python train.py --n_layer=11 --d_shared_expert=64 --router_score="sigmoid" --normalize_top_k=true --balance_loss=0.0059 --norm_eps=1e-07 --optimizer="soap_variant" --train_tokens=655500000 --steps=5002 --dataset="wikipedia_en"
Below are experts of layer 8 (counted from 0) of a mixture-of-experts language model. Rows are named router (the router's row for the expert) and show model dimensions 0-255. Each number is 50 + 10 x the weight over its row's rms, rounded and kept within 0 to 99.
Before each expert's rows: "gets" lists some tokens that make up at least twice as much of what it gets as of all text. This comes from a sample of Wikipedia text that the model never trained on. Tokens count by the router's weight.

# expert 90
gets: " was", " were", " and", " which", " is", " he"
router:58 63 45 55 69 48 59 54 54 69 53 50 60 43 49 52 63 60 54 49 43 50 55 61 57 55 59 47 54 49 29 53 58 60 58 50 67 64 64 50 58 44 51 50 45 51 61 51 44 42 44 37 49 58 48 41 53 43 57 37 50 30 62 31 54 44 53 77 62 53 46 40 49 56 47 55 40 49 51 45 65 53 42 61 36 25 75 44 36 44 66 34 67 45 53 44 39 55 53 55 54 55 58 65 35 55 60 47 57 45 40 47 50 45 31 38 64 66 45 53 40 47 56 74 54 45 48 33 44 47 45 60 61 47 31 40 49 35 53 39 45 44 23 45 57 42 71 31 53 47 44 68 52 42 48 37 57 53 40 52 66 58 44 49 49 42 42 51 60 61 58 38 57 70 56 42 52 46 59 66 41 54 50 54 58 46 61 38 53 46 39 56 43 67 62 48 61 39 52 48 52 42 58 61 26 43 58 41 33 55 37 36 59 67 42 37 46 55 52 49 48 59 41 53 56 41 58 60 51 43 30 31 49 59 40 68 46 52 55 46 69 45 62 51 60 57 69 37 57 56 36 52 49 67 45 37

# expert 29
gets: "a", "i", "an", "o", "son", "on"
router:61 35 43 47 60 51 35 55 47 59 57 58 45 40 57 40 43 59 58 74 67 58 40 56 35 60 57 52 51 49 44 55 67 69 57 53 64 64 47 55 57 52 45 61 50 60 69 50 56 42 35 46 42 41 41 49 43 42 44 41 38 43 60 44 41 37 49 60 38 49 64 49 36 53 44 56 45 47 51 32 43 61 59 54 42 48 48 45 38 56 33 45 44 50 59 42 51 50 56 45 39 41 42 45 50 56 59 67 53 34 71 37 59 47 64 34 59 54 62 80 62 61 61 48 51 47 43 45 51 51 47 61 38 65 57 44 64 41 49 18 37 34 55 30 64 41 76 43 61 49 50 56 60 55 39 58 73 61 44 52 46 50 58 47 45 44 46 57 52 54 61 44 56 51 48 45 57 51 59 62 33 46 39 48 36 59 62 59 41 50 43 58 62 50 62 36 51 53 30 55 62 57 55 64 45 51 77 58 33 45 42 44 51 71 33 39 71 42 55 45 47 69 42 57 43 38 53 62 53 50 48 47 36 58 55 51 60 61 41 47 52 44 53 55 46 44 48 47 61 52 63 74 32 59 43 52

# expert 98
gets: " and", " he", " has", " He", " but", " had"
router:41 56 41 57 71 51 46 38 52 65 50 40 58 39 54 47 54 52 64 55 48 46 38 59 47 57 50 54 43 48 53 66 62 55 46 47 59 50 28 37 56 63 51 45 43 49 67 56 53 33 56 46 67 51 53 51 49 36 48 37 58 58 54 34 30 35 46 53 54 53 45 50 41 61 60 58 58 52 44 49 59 66 52 62 59 27 70 46 40 58 66 34 54 57 36 65 46 57 58 61 41 43 35 48 43 73 81 58 65 49 62 51 53 51 64 48 64 37 51 48 51 46 51 52 64 49 28 49 44 50 64 51 56 48 40 48 51 41 51 47 39 37 35 50 42 51 65 37 58 45 53 66 64 47 39 42 59 45 50 50 56 37 41 52 46 38 52 53 60 68 62 34 39 89 34 48 42 45 52 51 43 71 64 44 58 42 55 55 42 35 45 57 45 50 43 45 60 49 52 52 49 69 65 55 48 46 60 43 34 46 45 46 64 61 49 56 43 61 35 53 42 58 37 50 49 50 57 61 51 57 54 34 40 44 48 55 59 64 67 45 57 62 49 46 28 51 64 30 69 42 42 69 52 51 39 50

# expert 166
gets: "e", "el", "er", "ie", "en", "y"
router:50 54 45 49 53 41 41 53 59 79 40 71 57 47 69 55 51 55 53 73 41 62 60 57 54 56 60 55 43 60 45 41 56 55 43 49 61 64 62 65 63 45 39 45 54 51 69 39 47 43 47 54 54 37 34 33 51 52 45 38 33 60 58 26 53 21 64 51 37 49 54 47 60 50 57 43 37 58 52 37 48 63 68 58 45 39 57 50 55 60 37 37 55 51 48 31 39 49 32 57 40 55 35 47 37 72 55 62 70 45 63 52 53 35 52 35 72 49 51 73 42 39 59 48 47 44 46 39 46 51 51 50 47 52 53 59 60 47 55 42 44 54 43 46 69 57 49 58 47 58 59 54 60 56 32 44 46 58 56 53 53 49 28 42 46 60 36 35 64 54 58 46 45 53 48 50 54 49 66 49 45 54 52 46 50 63 46 67 30 57 51 54 67 63 57 53 63 43 47 55 44 52 65 57 41 48 55 56 53 55 50 47 63 68 29 57 48 50 42 49 38 56 33 40 43 30 52 70 60 49 33 54 41 46 43 59 38 38 53 51 52 46 48 44 50 49 41 36 48 53 62 40 40 78 42 47

# expert 1
gets: " is", " was", " are", ",", " were", " However"
router:68 57 35 58 55 35 55 49 53 62 60 49 48 33 35 47 50 41 46 49 37 46 44 70 54 59 66 51 56 50 55 68 49 58 60 37 64 50 42 55 54 56 64 47 70 62 53 59 51 54 61 45 44 43 34 50 46 27 38 63 43 43 64 48 49 52 55 64 44 69 62 55 54 59 47 57 32 49 37 51 60 56 53 49 52 35 39 33 41 61 44 52 61 43 50 35 59 47 48 60 42 46 75 52 47 55 47 62 60 36 59 64 39 45 38 49 49 39 50 48 34 46 60 47 66 44 38 48 41 54 52 45 60 43 38 59 73 42 53 43 56 56 31 44 59 53 63 43 63 59 60 67 46 47 51 42 45 52 55 43 63 52 42 52 68 65 32 50 62 43 52 51 56 73 63 39 68 58 53 49 58 87 53 40 59 56 44 68 37 43 63 49 47 59 52 46 44 41 37 51 58 51 51 46 41 52 64 42 45 37 43 37 51 72 36 57 61 52 61 49 34 53 40 45 37 39 50 47 47 44 34 35 41 40 71 61 58 54 42 46 51 61 57 58 49 43 65 42 61 65 48 43 50 63 43 35

# expert 185
gets: " he", " it", " He", " It", " which", " who"
router:48 49 44 45 50 49 56 56 47 65 64 53 59 47 52 65 37 46 48 56 60 49 42 63 64 45 49 64 41 20 51 67 76 70 68 34 66 43 59 52 29 45 27 44 33 47 47 42 42 64 58 46 34 53 57 54 51 44 52 53 50 33 46 40 39 36 48 67 42 41 58 49 48 42 57 63 49 45 54 45 43 57 54 37 45 44 52 50 52 61 62 26 65 47 30 63 40 42 70 43 38 50 42 44 43 57 61 51 62 51 58 51 50 45 60 42 60 55 54 55 33 51 52 55 55 57 59 57 49 43 48 59 48 60 41 54 59 38 58 47 57 39 57 38 47 48 67 30 46 49 57 72 46 45 45 60 59 53 48 48 66 56 46 48 39 35 34 66 38 73 58 49 40 68 45 28 56 39 55 53 38 61 46 56 61 53 57 62 45 55 35 69 40 55 50 45 49 38 42 67 43 51 56 57 30 39 50 41 52 55 57 41 67 64 57 57 46 44 72 60 54 58 49 58 60 54 55 66 56 46 47 41 43 60 35 41 60 40 53 52 71 45 36 44 41 42 54 42 56 66 43 49 41 58 50 43

# expert 52
gets: " sc", " Sc", " w", " R", " h", " r"
router:53 37 35 59 54 42 56 47 37 41 39 42 54 53 50 55 48 64 61 55 60 54 70 56 47 70 77 50 33 46 42 55 52 46 60 66 57 50 52 61 60 53 59 56 50 59 50 40 46 51 47 54 39 44 55 42 59 62 32 45 39 54 46 35 51 54 90 60 46 50 54 43 43 71 26 53 41 59 42 33 58 69 44 57 55 36 71 54 37 52 63 42 40 62 56 48 52 46 57 60 44 47 44 52 53 63 38 54 48 45 51 53 71 72 40 49 64 72 59 66 52 46 62 60 38 59 63 37 31 52 50 34 43 44 43 47 59 43 68 39 59 46 40 32 35 57 52 40 69 67 59 57 44 54 42 49 71 63 40 36 35 54 53 52 37 51 47 60 68 38 52 51 38 48 55 32 47 25 58 58 49 46 47 43 40 58 63 54 47 49 41 64 57 55 60 54 77 56 63 44 62 50 52 49 45 42 51 47 51 48 53 42 58 50 52 48 57 39 40 45 44 43 36 53 46 36 42 49 71 45 46 52 55 54 48 50 59 58 46 52 56 42 35 43 46 57 46 57 62 55 58 63 47 53 41 57

# expert 138
gets: " c", " p", " P", " C", "P", "p"
router:49 54 51 42 47 44 62 46 52 58 39 42 67 59 41 66 61 47 57 57 33 55 56 56 42 51 46 41 38 23 66 53 70 56 54 41 44 58 34 47 50 48 28 48 40 55 53 32 48 70 52 11 55 38 48 57 48 49 52 59 43 46 39 63 50 52 39 60 45 41 65 67 43 61 36 48 28 45 52 44 46 50 46 60 45 58 52 45 45 43 38 58 47 61 53 59 50 56 66 34 38 47 67 54 47 55 43 50 61 45 53 40 44 49 37 40 71 50 59 49 49 61 50 43 49 36 43 52 38 51 31 52 58 44 58 47 62 58 53 51 49 36 25 31 56 34 59 52 42 51 56 56 59 51 40 50 55 55 38 43 61 57 43 41 35 50 52 42 72 48 57 40 34 55 37 44 59 52 46 46 48 88 44 30 59 80 43 46 46 45 52 62 45 68 61 47 65 51 59 56 58 66 42 52 49 47 49 60 54 43 58 41 46 59 52 56 42 49 62 43 50 55 32 41 53 44 41 56 57 35 45 47 57 44 56 57 53 62 62 57 49 42 46 56 47 45 62 43 47 44 44 61 50 58 82 57

# expert 189
gets: "a", "i", "an", " John", "ie", "in"
router:44 47 44 43 59 45 38 54 65 65 60 57 60 16 55 64 47 41 43 57 48 42 51 56 60 48 61 44 60 62 50 62 75 53 49 43 49 59 53 60 49 39 42 44 46 43 74 54 51 57 68 58 49 51 32 56 55 39 52 41 49 64 52 34 49 27 59 57 56 54 59 51 38 47 51 47 36 47 54 47 59 62 52 53 54 24 57 43 43 70 43 44 59 66 44 39 49 51 65 55 32 53 54 45 58 49 48 49 73 49 85 42 39 41 60 42 64 37 45 67 50 48 58 48 62 36 50 34 53 57 55 61 53 40 40 52 64 48 60 25 36 50 43 39 45 56 56 47 49 52 63 56 53 47 35 36 55 61 50 48 47 49 63 45 37 48 48 42 61 52 50 36 42 56 29 40 55 42 58 52 54 49 44 40 68 57 41 55 49 50 43 55 63 45 55 51 63 47 36 57 57 48 55 60 32 53 70 45 54 50 28 59 43 67 30 51 54 64 43 54 40 66 35 48 48 44 45 52 47 50 62 44 42 41 65 62 51 68 52 38 54 61 63 66 38 40 55 34 53 49 45 54 50 64 44 61

# expert 210
gets: " C", " c", "C", " Ch", " ch", " N"
router:34 34 44 55 36 46 61 58 51 56 49 57 47 50 39 73 60 58 40 62 45 56 45 72 38 55 74 49 47 39 52 51 41 50 69 55 57 55 25 59 58 71 48 50 64 67 53 60 40 60 60 44 49 35 38 54 53 47 48 32 57 35 46 58 45 38 67 48 60 41 47 55 48 67 40 51 39 58 46 45 42 60 50 70 49 55 70 54 42 50 57 49 43 53 45 49 37 56 53 62 52 62 39 66 44 62 72 49 54 52 49 44 50 51 36 40 61 38 46 47 40 48 57 47 46 51 49 34 39 57 45 52 41 46 44 40 50 52 62 47 75 52 16 40 49 53 53 41 51 52 48 63 56 46 43 52 48 54 32 39 52 61 37 53 33 41 48 51 46 37 48 46 47 85 50 52 50 56 58 53 51 57 49 27 55 65 57 53 45 62 28 70 50 49 52 53 39 49 38 73 62 64 52 53 39 38 46 64 45 37 47 54 67 51 57 58 56 38 59 36 28 46 45 44 56 38 47 63 60 31 36 48 54 64 52 51 45 44 50 42 49 46 49 62 61 45 65 49 53 66 55 53 56 57 55 54

# expert 125
gets: "0", "1", "3", "6", "2", "4"
router:32 37 47 47 66 52 51 66 61 65 47 40 53 59 55 53 46 54 72 55 49 42 48 50 60 43 49 73 46 45 43 53 69 61 34 61 53 49 48 52 72 49 53 62 59 44 49 50 49 65 63 54 49 49 41 46 57 50 50 42 58 51 60 32 44 48 50 73 54 58 58 62 47 44 43 54 58 63 40 47 47 57 27 65 55 50 67 45 55 55 52 61 36 61 47 52 36 68 50 31 45 55 55 44 51 43 61 39 47 56 52 32 36 60 67 31 56 32 44 63 38 40 41 51 65 55 52 37 27 56 50 51 50 44 47 50 56 33 41 36 48 36 46 53 55 46 56 51 39 52 56 49 58 51 52 57 44 42 54 33 60 58 58 47 49 41 53 64 52 56 44 52 51 55 46 42 60 60 44 43 40 70 38 70 47 64 48 62 42 47 40 45 51 75 45 67 47 48 36 49 50 43 27 47 55 54 52 47 58 54 51 52 47 69 66 63 55 55 43 51 40 54 30 55 36 30 59 63 66 52 54 46 47 61 63 57 44 50 52 52 60 63 35 63 58 48 70 31 82 47 35 47 62 56 54 35

# expert 204
gets: "0", " w", " W", "4", "1", "3"
router:35 40 41 73 55 39 50 60 53 57 37 55 43 52 43 33 46 47 46 61 61 56 53 79 50 50 65 59 39 44 53 49 64 66 45 51 55 29 38 49 51 62 50 52 68 45 45 59 49 61 65 55 39 41 41 47 41 62 55 48 60 43 63 41 60 46 52 57 43 63 51 46 53 42 41 37 55 54 40 48 57 71 45 67 52 25 78 44 56 50 51 28 46 72 34 54 42 48 60 65 52 45 40 61 40 56 53 40 46 43 50 51 52 35 60 37 64 36 54 56 46 39 47 50 48 53 68 32 28 54 42 30 60 52 42 57 48 22 62 35 52 37 27 47 53 53 50 45 64 58 55 47 56 47 32 67 50 44 46 39 49 49 58 50 48 43 69 59 55 53 44 53 44 56 54 51 61 42 54 47 42 64 46 57 50 55 69 50 44 60 28 64 47 64 45 48 52 38 52 54 61 41 31 53 43 55 55 67 47 55 44 55 51 59 63 45 73 52 50 53 44 48 39 60 39 44 44 77 55 34 46 55 43 61 62 46 29 44 45 52 60 42 38 55 54 49 60 46 56 47 47 39 58 57 54 53